Experts of a small language model.
Size: 14 layers, width 320, vocabulary 16384, 42.8M parameters.
Experts: 64 experts in each of 7 layers, 64 SwiGLU neurons an expert, 4 picks a token, a softmax router, a shared expert of 128 neurons.
Below are experts of layer 9 (counted from 0) of a mixture-of-experts language model. Rows are named router (the router's row for the expert), gate (a neuron's input weights, with its number), up (a neuron's input weights, with its number), down (a neuron's output weights, with its number) and show model dimensions 160-319. Each number is 50 + 15 x the weight over its row's rms, rounded and kept within 0 to 99.
Before each expert's rows: a language model's description of what the expert responds to. This comes from a sample of Wikipedia text that the model never trained on.

# expert 49
What it handles: Pipes in numeric tables. Table-cell pipes between numbers in election and sports result tables, plus syllable pieces ending in i, such as vi, mi, li.
router:72 51 63 67 71 49 84 57 36 56 56 53 54 47 56 64 36 29 32 49 41 43 82 42 43 27 48 38 54 55 62 70 36 49 54 38 40 64 65 52 61 73 66 58 53 58 47 71 37 43 53 43 51 42 33 39 59 58 53 56 59 44 51 37 65 54 51 24 55 41 54 52 43 38 58 41 69 37 28 42 50 48 54 60 58 62 61 30 51 31 14 42 66 36 52 51 43 31 68 51 53 64 29 33 31 47 65 59 25 82 55 61 31 82 53 45 58 64 80 45 73 39 65 54 31 54 51 39 57 25 60 32 84 43 37 67 52 64 33 56 75 31 41 28 46 70 66 45 22 59 63 46 30 47 48 47 45 53 19 57
gate0:39 74 42 87 71 79 66 47 35 64 50 58 45 68 60 64 42 61 74 69 49 52 65 21 45 67 43 48 38 64 53 48 56 48 55 55 41 84 41 38 51 66 34 41 63 20 55 58 56 50 59 52 35 55 52 71 54 17 36 52 50 69 60 61 60 65 40 52 96 56 54 39 30 39 20 43 59 12 71 64 33 57 36 52 55 30 69 36 33 37 60 69 46 49 22 53 17 54 49 59 77 46 58 57 36 32 77 41 66 46 50 80 49 67 63 62 61 33 19 47 41 43 22 58 41 56 48 27 16 25 48 50 30 22 34 02 46 55 37 52 22 65 45 11 51 43 40 58 82 68 40 69 41 39 72 33 41 36 79 40
up0:54 57 44 84 68 52 34 69 53 27 60 34 55 43 86 52 61 36 62 49 51 55 36 42 62 52 43 42 25 62 71 66 30 78 49 60 78 46 49 64 43 70 64 54 48 56 45 32 76 47 73 32 39 69 52 43 51 36 55 30 49 46 16 62 34 45 54 42 66 27 47 59 61 50 34 31 42 30 27 53 68 64 70 72 43 59 71 30 48 73 39 38 86 26 70 49 56 71 50 79 44 34 35 59 46 44 53 24 52 47 64 62 53 47 65 55 26 46 51 51 47 68 36 72 18 51 99 60 38 33 52 39 21 36 57 64 54 38 63 37 46 45 79 49 76 59 23 51 54 61 22 64 19 47 53 57 69 46 53 55
down0:54 65 47 23 44 53 32 34 59 57 57 45 50 58 50 77 26 87 37 55 61 58 63 42 44 52 47 39 46 45 48 69 22 53 72 29 32 61 58 37 62 47 38 51 68 60 41 64 62 31 53 80 63 64 57 52 75 44 50 45 52 24 77 58 70 71 43 55 77 51 47 14 40 68 78 56 53 42 39 43 23 55 43 68 54 70 58 61 34 53 58 41 66 64 40 48 41 56 57 33 77 79 55 53 46 29 46 56 50 40 43 32 22 43 50 54 59 67 36 41 65 30 46 48 71 39 21 43 51 45 40 25 58 52 35 23 59 48 64 47 61 66 34 48 68 35 60 40 60 62 76 71 43 48 61 56 60 46 58 35

# expert 16
What it handles: Table cell separators. Pipe separators after the first columns of schedule, result and list tables, plus labels like Current team: and verbs stating, opened.
router:74 50 45 44 55 34 74 28 52 52 53 57 69 34 36 47 70 67 39 70 48 64 68 41 42 47 52 42 62 55 48 34 53 39 61 55 66 70 45 48 12 47 49 44 64 61 65 27 20 44 55 26 70 38 51 36 75 39 44 43 76 61 66 34 63 42 61 55 48 30 58 36 40 30 41 60 48 63 62 57 61 31 49 62 47 62 41 37 53 62 04 60 68 45 49 58 61 31 78 53 70 48 52 46 47 53 49 68 68 68 49 58 24 58 61 81 29 58 39 39 62 28 55 25 32 64 46 63 70 30 31 64 27 51 45 72 74 42 50 78 48 37 12 63 73 28 38 50 51 63 57 48 52 47 54 27 23 70 63 58
gate0:68 56 57 59 33 52 55 29 12 49 74 42 35 00 37 69 43 48 35 30 56 53 39 64 36 43 27 34 59 41 37 35 58 37 51 51 83 65 45 58 24 46 45 50 34 66 50 47 45 40 51 50 42 68 39 64 64 74 48 45 32 51 47 67 41 46 17 62 44 49 45 40 47 40 59 44 70 41 54 37 65 69 44 38 56 24 41 63 54 47 32 74 50 61 51 60 60 67 54 48 43 50 70 72 81 58 23 77 79 49 50 53 48 43 49 52 23 39 46 58 63 62 24 68 33 63 55 44 61 28 51 52 38 48 42 56 47 75 63 66 27 28 82 64 52 73 57 59 66 40 79 60 57 62 61 59 26 25 53 59
up0:26 49 79 50 56 57 26 18 47 78 50 42 34 49 12 72 39 83 44 65 61 74 56 54 41 55 52 44 51 44 46 36 46 23 35 74 56 60 67 28 49 49 51 27 46 58 44 71 64 62 68 43 75 63 72 50 69 55 55 49 26 69 53 50 26 46 47 53 40 62 58 39 49 61 68 50 45 63 61 72 50 28 22 78 48 49 13 54 48 30 30 62 89 38 40 57 71 71 67 53 54 54 52 62 70 52 38 40 74 63 42 52 44 51 84 52 75 51 44 57 37 66 45 48 61 55 64 42 45 42 52 35 57 17 73 31 44 54 60 58 19 33 59 56 56 43 55 64 56 68 61 19 47 66 55 53 45 58 47 47
down0:20 49 50 27 66 32 60 62 67 42 54 37 44 45 35 58 59 57 49 38 50 57 54 49 39 37 54 78 55 50 47 52 41 52 49 54 26 53 51 49 71 39 73 79 48 72 50 50 42 38 62 65 48 55 58 43 49 62 53 14 34 34 54 45 70 64 56 56 29 41 35 54 29 44 77 40 38 51 78 35 50 55 39 67 22 53 46 65 74 61 46 29 61 34 15 56 27 39 40 40 35 66 30 70 13 55 75 57 59 60 25 46 47 62 64 51 18 27 50 37 55 90 53 25 55 63 36 68 55 75 59 52 69 71 61 41 66 71 32 35 62 72 44 45 49 89 40 33 48 51 41 51 49 63 58 38 37 39 36 71

# expert 50
What it handles: Name-initial syllables. Opening syllables of proper names, brands and models like Shak, Vik, Dall, Chevrolet, Ak, plus units km and mph.
router:68 42 77 56 77 74 42 48 55 56 44 29 62 83 15 47 67 50 52 42 46 24 53 64 15 47 71 45 62 37 50 37 55 54 75 60 45 55 34 47 79 37 54 70 48 37 58 38 54 69 32 78 40 22 60 49 47 50 76 45 58 72 39 24 07 34 52 61 49 42 17 24 67 12 63 74 32 65 40 58 38 68 59 47 44 62 58 57 71 31 58 52 65 38 35 56 40 58 56 73 24 54 63 55 42 33 33 52 41 50 45 66 41 67 54 68 85 47 37 30 71 42 37 39 44 62 57 53 58 30 31 71 63 67 66 60 60 32 36 71 41 33 48 57 42 69 71 55 83 59 61 32 46 54 44 48 69 72 47 61
gate0:48 49 66 03 52 81 33 40 51 64 66 72 62 56 42 74 56 85 68 52 37 60 47 34 24 53 46 60 59 59 05 02 35 42 52 43 59 49 39 74 48 32 39 50 72 53 50 16 32 71 76 51 60 57 60 69 46 42 51 33 46 47 64 49 33 77 37 27 54 23 56 37 41 43 31 62 83 54 58 61 54 73 31 51 50 37 26 53 40 45 70 40 40 34 60 54 74 69 60 52 42 38 56 35 37 58 59 45 44 55 39 11 55 43 68 54 30 36 46 77 66 51 64 50 54 60 31 37 63 74 66 35 51 27 61 57 77 72 50 45 69 46 40 39 34 53 54 63 42 32 31 63 48 42 72 32 63 55 26 47
up0:52 41 41 59 44 32 35 84 41 46 54 52 29 47 19 40 58 32 37 70 69 14 73 55 76 32 40 31 41 31 87 73 62 42 19 56 46 59 58 39 54 67 73 69 28 50 52 63 46 34 27 50 54 58 42 44 74 25 15 65 50 78 34 65 74 50 48 52 59 59 37 76 42 37 58 22 68 43 48 32 58 50 63 49 43 44 59 52 85 53 38 55 44 65 39 44 67 27 59 86 52 41 29 80 50 59 63 31 61 57 55 61 48 50 77 39 51 51 46 34 37 70 56 44 36 27 60 40 49 46 41 54 45 73 43 50 69 23 56 55 65 72 50 57 55 20 45 40 66 70 55 62 45 22 36 74 40 70 68 37
down0:43 54 30 54 65 52 71 49 50 50 69 58 54 46 67 58 22 38 57 67 88 36 68 49 60 70 14 61 36 41 51 79 56 83 30 34 54 53 20 49 59 36 59 49 40 63 52 52 42 53 21 39 30 40 50 60 59 57 51 54 58 60 69 60 55 52 58 66 54 76 54 60 56 48 58 42 23 24 42 72 38 66 44 25 45 67 20 54 52 61 50 56 57 47 41 42 62 22 69 67 55 56 67 76 58 58 61 44 65 50 47 53 34 37 32 61 43 55 51 65 44 74 47 43 53 83 68 33 59 54 38 62 50 34 44 49 39 32 50 27 44 53 46 78 45 82 70 53 16 63 48 67 51 32 23 54 43 12 65 39

# expert 55
What it handles: Stats tables and coordinates. Pipes and numbers in football and hockey career stats tables, coordinate separators, and name starts like Ar, Le, Lu in Spanish contexts.
router:62 39 50 42 33 33 62 52 64 41 49 46 45 69 77 56 52 37 68 44 56 67 58 66 52 46 55 55 25 72 40 40 59 35 59 40 45 32 63 63 64 42 40 35 53 24 68 56 74 51 42 43 32 38 64 46 76 60 50 45 18 68 44 32 31 40 38 24 19 44 18 37 40 46 31 72 41 35 55 43 71 68 55 38 55 57 49 27 64 83 42 35 55 58 49 67 57 52 78 50 80 46 47 31 64 50 31 41 27 24 50 27 58 37 51 46 69 62 36 39 44 50 59 60 47 32 64 72 33 31 53 56 59 50 60 38 62 39 56 45 45 31 43 49 34 28 32 29 29 51 47 44 45 49 46 58 52 54 35 90
gate0:58 35 40 49 41 36 50 30 76 48 24 27 46 54 44 70 37 44 67 62 46 39 57 26 09 62 55 61 21 42 37 68 41 73 44 30 55 49 48 74 73 67 72 50 58 41 56 50 48 65 63 60 67 73 57 65 68 70 27 56 11 56 29 53 40 63 47 62 76 41 36 31 59 49 36 44 42 46 68 33 45 38 21 19 45 45 45 69 40 50 68 38 44 63 56 42 77 40 47 31 59 73 56 64 22 45 30 62 60 41 53 46 68 56 39 75 66 66 57 30 43 25 44 63 26 76 48 39 46 36 44 60 54 60 56 50 60 56 55 72 13 34 33 27 70 51 67 61 74 45 81 20 50 44 74 44 62 41 52 37
up0:62 24 54 58 40 84 45 76 38 70 58 83 42 49 41 49 39 65 21 68 49 54 32 79 61 52 57 37 51 42 46 47 41 52 44 51 12 50 56 46 60 51 64 51 64 56 57 39 39 61 50 48 47 42 61 44 38 37 77 55 65 28 47 61 47 35 46 51 38 49 60 68 55 33 55 82 34 93 70 34 41 46 62 62 57 54 69 24 51 44 26 67 69 23 60 62 40 48 40 87 36 40 34 36 70 57 80 47 51 56 45 56 57 52 52 18 56 64 47 28 75 43 69 30 48 48 77 31 65 73 53 53 20 50 27 48 44 63 39 40 85 60 33 63 62 50 10 08 45 59 45 87 74 40 49 53 65 68 49 75
down0:38 59 48 30 35 45 08 44 56 41 45 35 31 63 40 48 21 33 52 42 63 53 45 63 66 60 46 57 64 45 72 30 41 17 43 79 53 28 49 46 55 63 21 62 23 50 32 30 42 56 50 47 50 44 45 34 64 41 43 48 54 36 37 42 41 44 31 21 50 38 70 59 46 58 36 26 33 29 61 41 52 49 77 84 60 51 47 48 77 55 51 41 48 34 61 56 74 50 42 67 69 45 71 44 43 50 51 23 84 80 46 40 34 60 36 51 55 54 48 52 51 50 44 57 69 43 32 59 74 56 37 72 81 60 53 33 54 62 48 46 29 66 59 28 28 52 48 64 46 61 26 27 40 40 29 51 38 57 73 36

# expert 44
What it handles: Word-initial fragments. First pieces of longer words and names after an article, such as Maxim, Tr, Cl, ent, pres, mechan, rebel.
router:62 55 49 41 61 41 48 69 42 33 30 15 26 34 25 63 62 57 36 53 51 57 58 38 30 63 59 50 32 34 47 85 59 46 43 64 71 54 51 29 48 60 48 33 48 56 37 45 57 64 25 63 43 40 45 52 52 69 48 79 63 34 60 35 52 45 66 54 61 69 02 65 54 52 42 44 66 51 60 43 21 32 71 70 41 77 47 70 70 44 56 52 48 65 23 46 33 50 56 57 35 51 47 63 45 65 59 44 13 43 36 50 76 55 68 80 55 54 55 22 48 59 39 40 39 69 44 58 48 26 53 64 51 28 62 46 24 66 45 68 30 57 62 41 56 45 52 48 37 43 51 42 62 40 59 31 69 49 52 62
gate0:58 66 63 33 41 54 60 61 55 60 37 46 32 31 58 45 38 64 50 61 49 50 51 55 41 45 46 50 35 75 55 87 35 38 73 59 48 42 21 39 62 82 57 49 23 52 51 54 34 63 67 51 49 53 54 67 55 12 37 64 48 32 71 59 68 40 61 43 50 51 43 24 43 54 52 45 81 57 55 55 07 38 60 17 43 31 20 28 44 31 59 64 10 38 17 48 70 42 54 52 46 53 71 64 58 67 52 48 26 49 67 52 66 55 62 63 53 41 66 37 65 49 69 68 64 46 47 57 28 48 58 56 54 56 55 41 37 06 66 40 35 48 38 67 64 27 60 51 46 55 76 55 35 64 66 59 59 49 64 27
up0:29 52 30 66 54 54 34 57 64 16 48 46 49 57 45 60 05 39 60 49 86 51 68 66 13 64 23 34 60 45 52 55 51 57 00 19 36 58 61 40 32 74 61 67 65 46 14 65 86 55 71 52 30 66 59 70 45 54 50 73 60 64 49 36 61 36 52 50 55 47 59 36 51 31 45 52 34 32 44 59 38 43 16 63 49 58 50 58 25 36 34 40 40 47 67 45 35 48 26 37 24 46 51 58 32 50 47 61 76 41 73 77 51 51 35 57 44 52 54 71 34 58 28 28 46 50 48 34 23 43 64 45 33 51 63 42 45 31 57 58 66 43 34 39 35 65 37 49 52 64 38 48 55 38 66 62 44 28 39 65
down0:47 33 68 57 74 62 51 70 29 76 17 42 37 71 79 21 45 49 41 42 67 53 66 42 43 21 40 29 41 45 25 38 33 50 28 55 50 67 64 43 64 34 55 41 54 42 61 59 40 47 20 39 41 53 33 62 44 75 65 68 42 63 71 26 28 53 33 43 48 41 35 34 73 62 09 35 00 30 67 48 74 57 37 63 54 61 60 62 41 44 41 66 43 42 83 52 53 63 73 40 44 29 69 53 64 30 60 41 67 60 35 42 59 26 59 57 39 57 50 41 66 56 63 30 46 45 73 48 42 50 60 57 72 37 53 38 29 44 53 52 63 52 44 55 43 56 56 57 28 83 44 50 68 50 69 32 57 54 31 47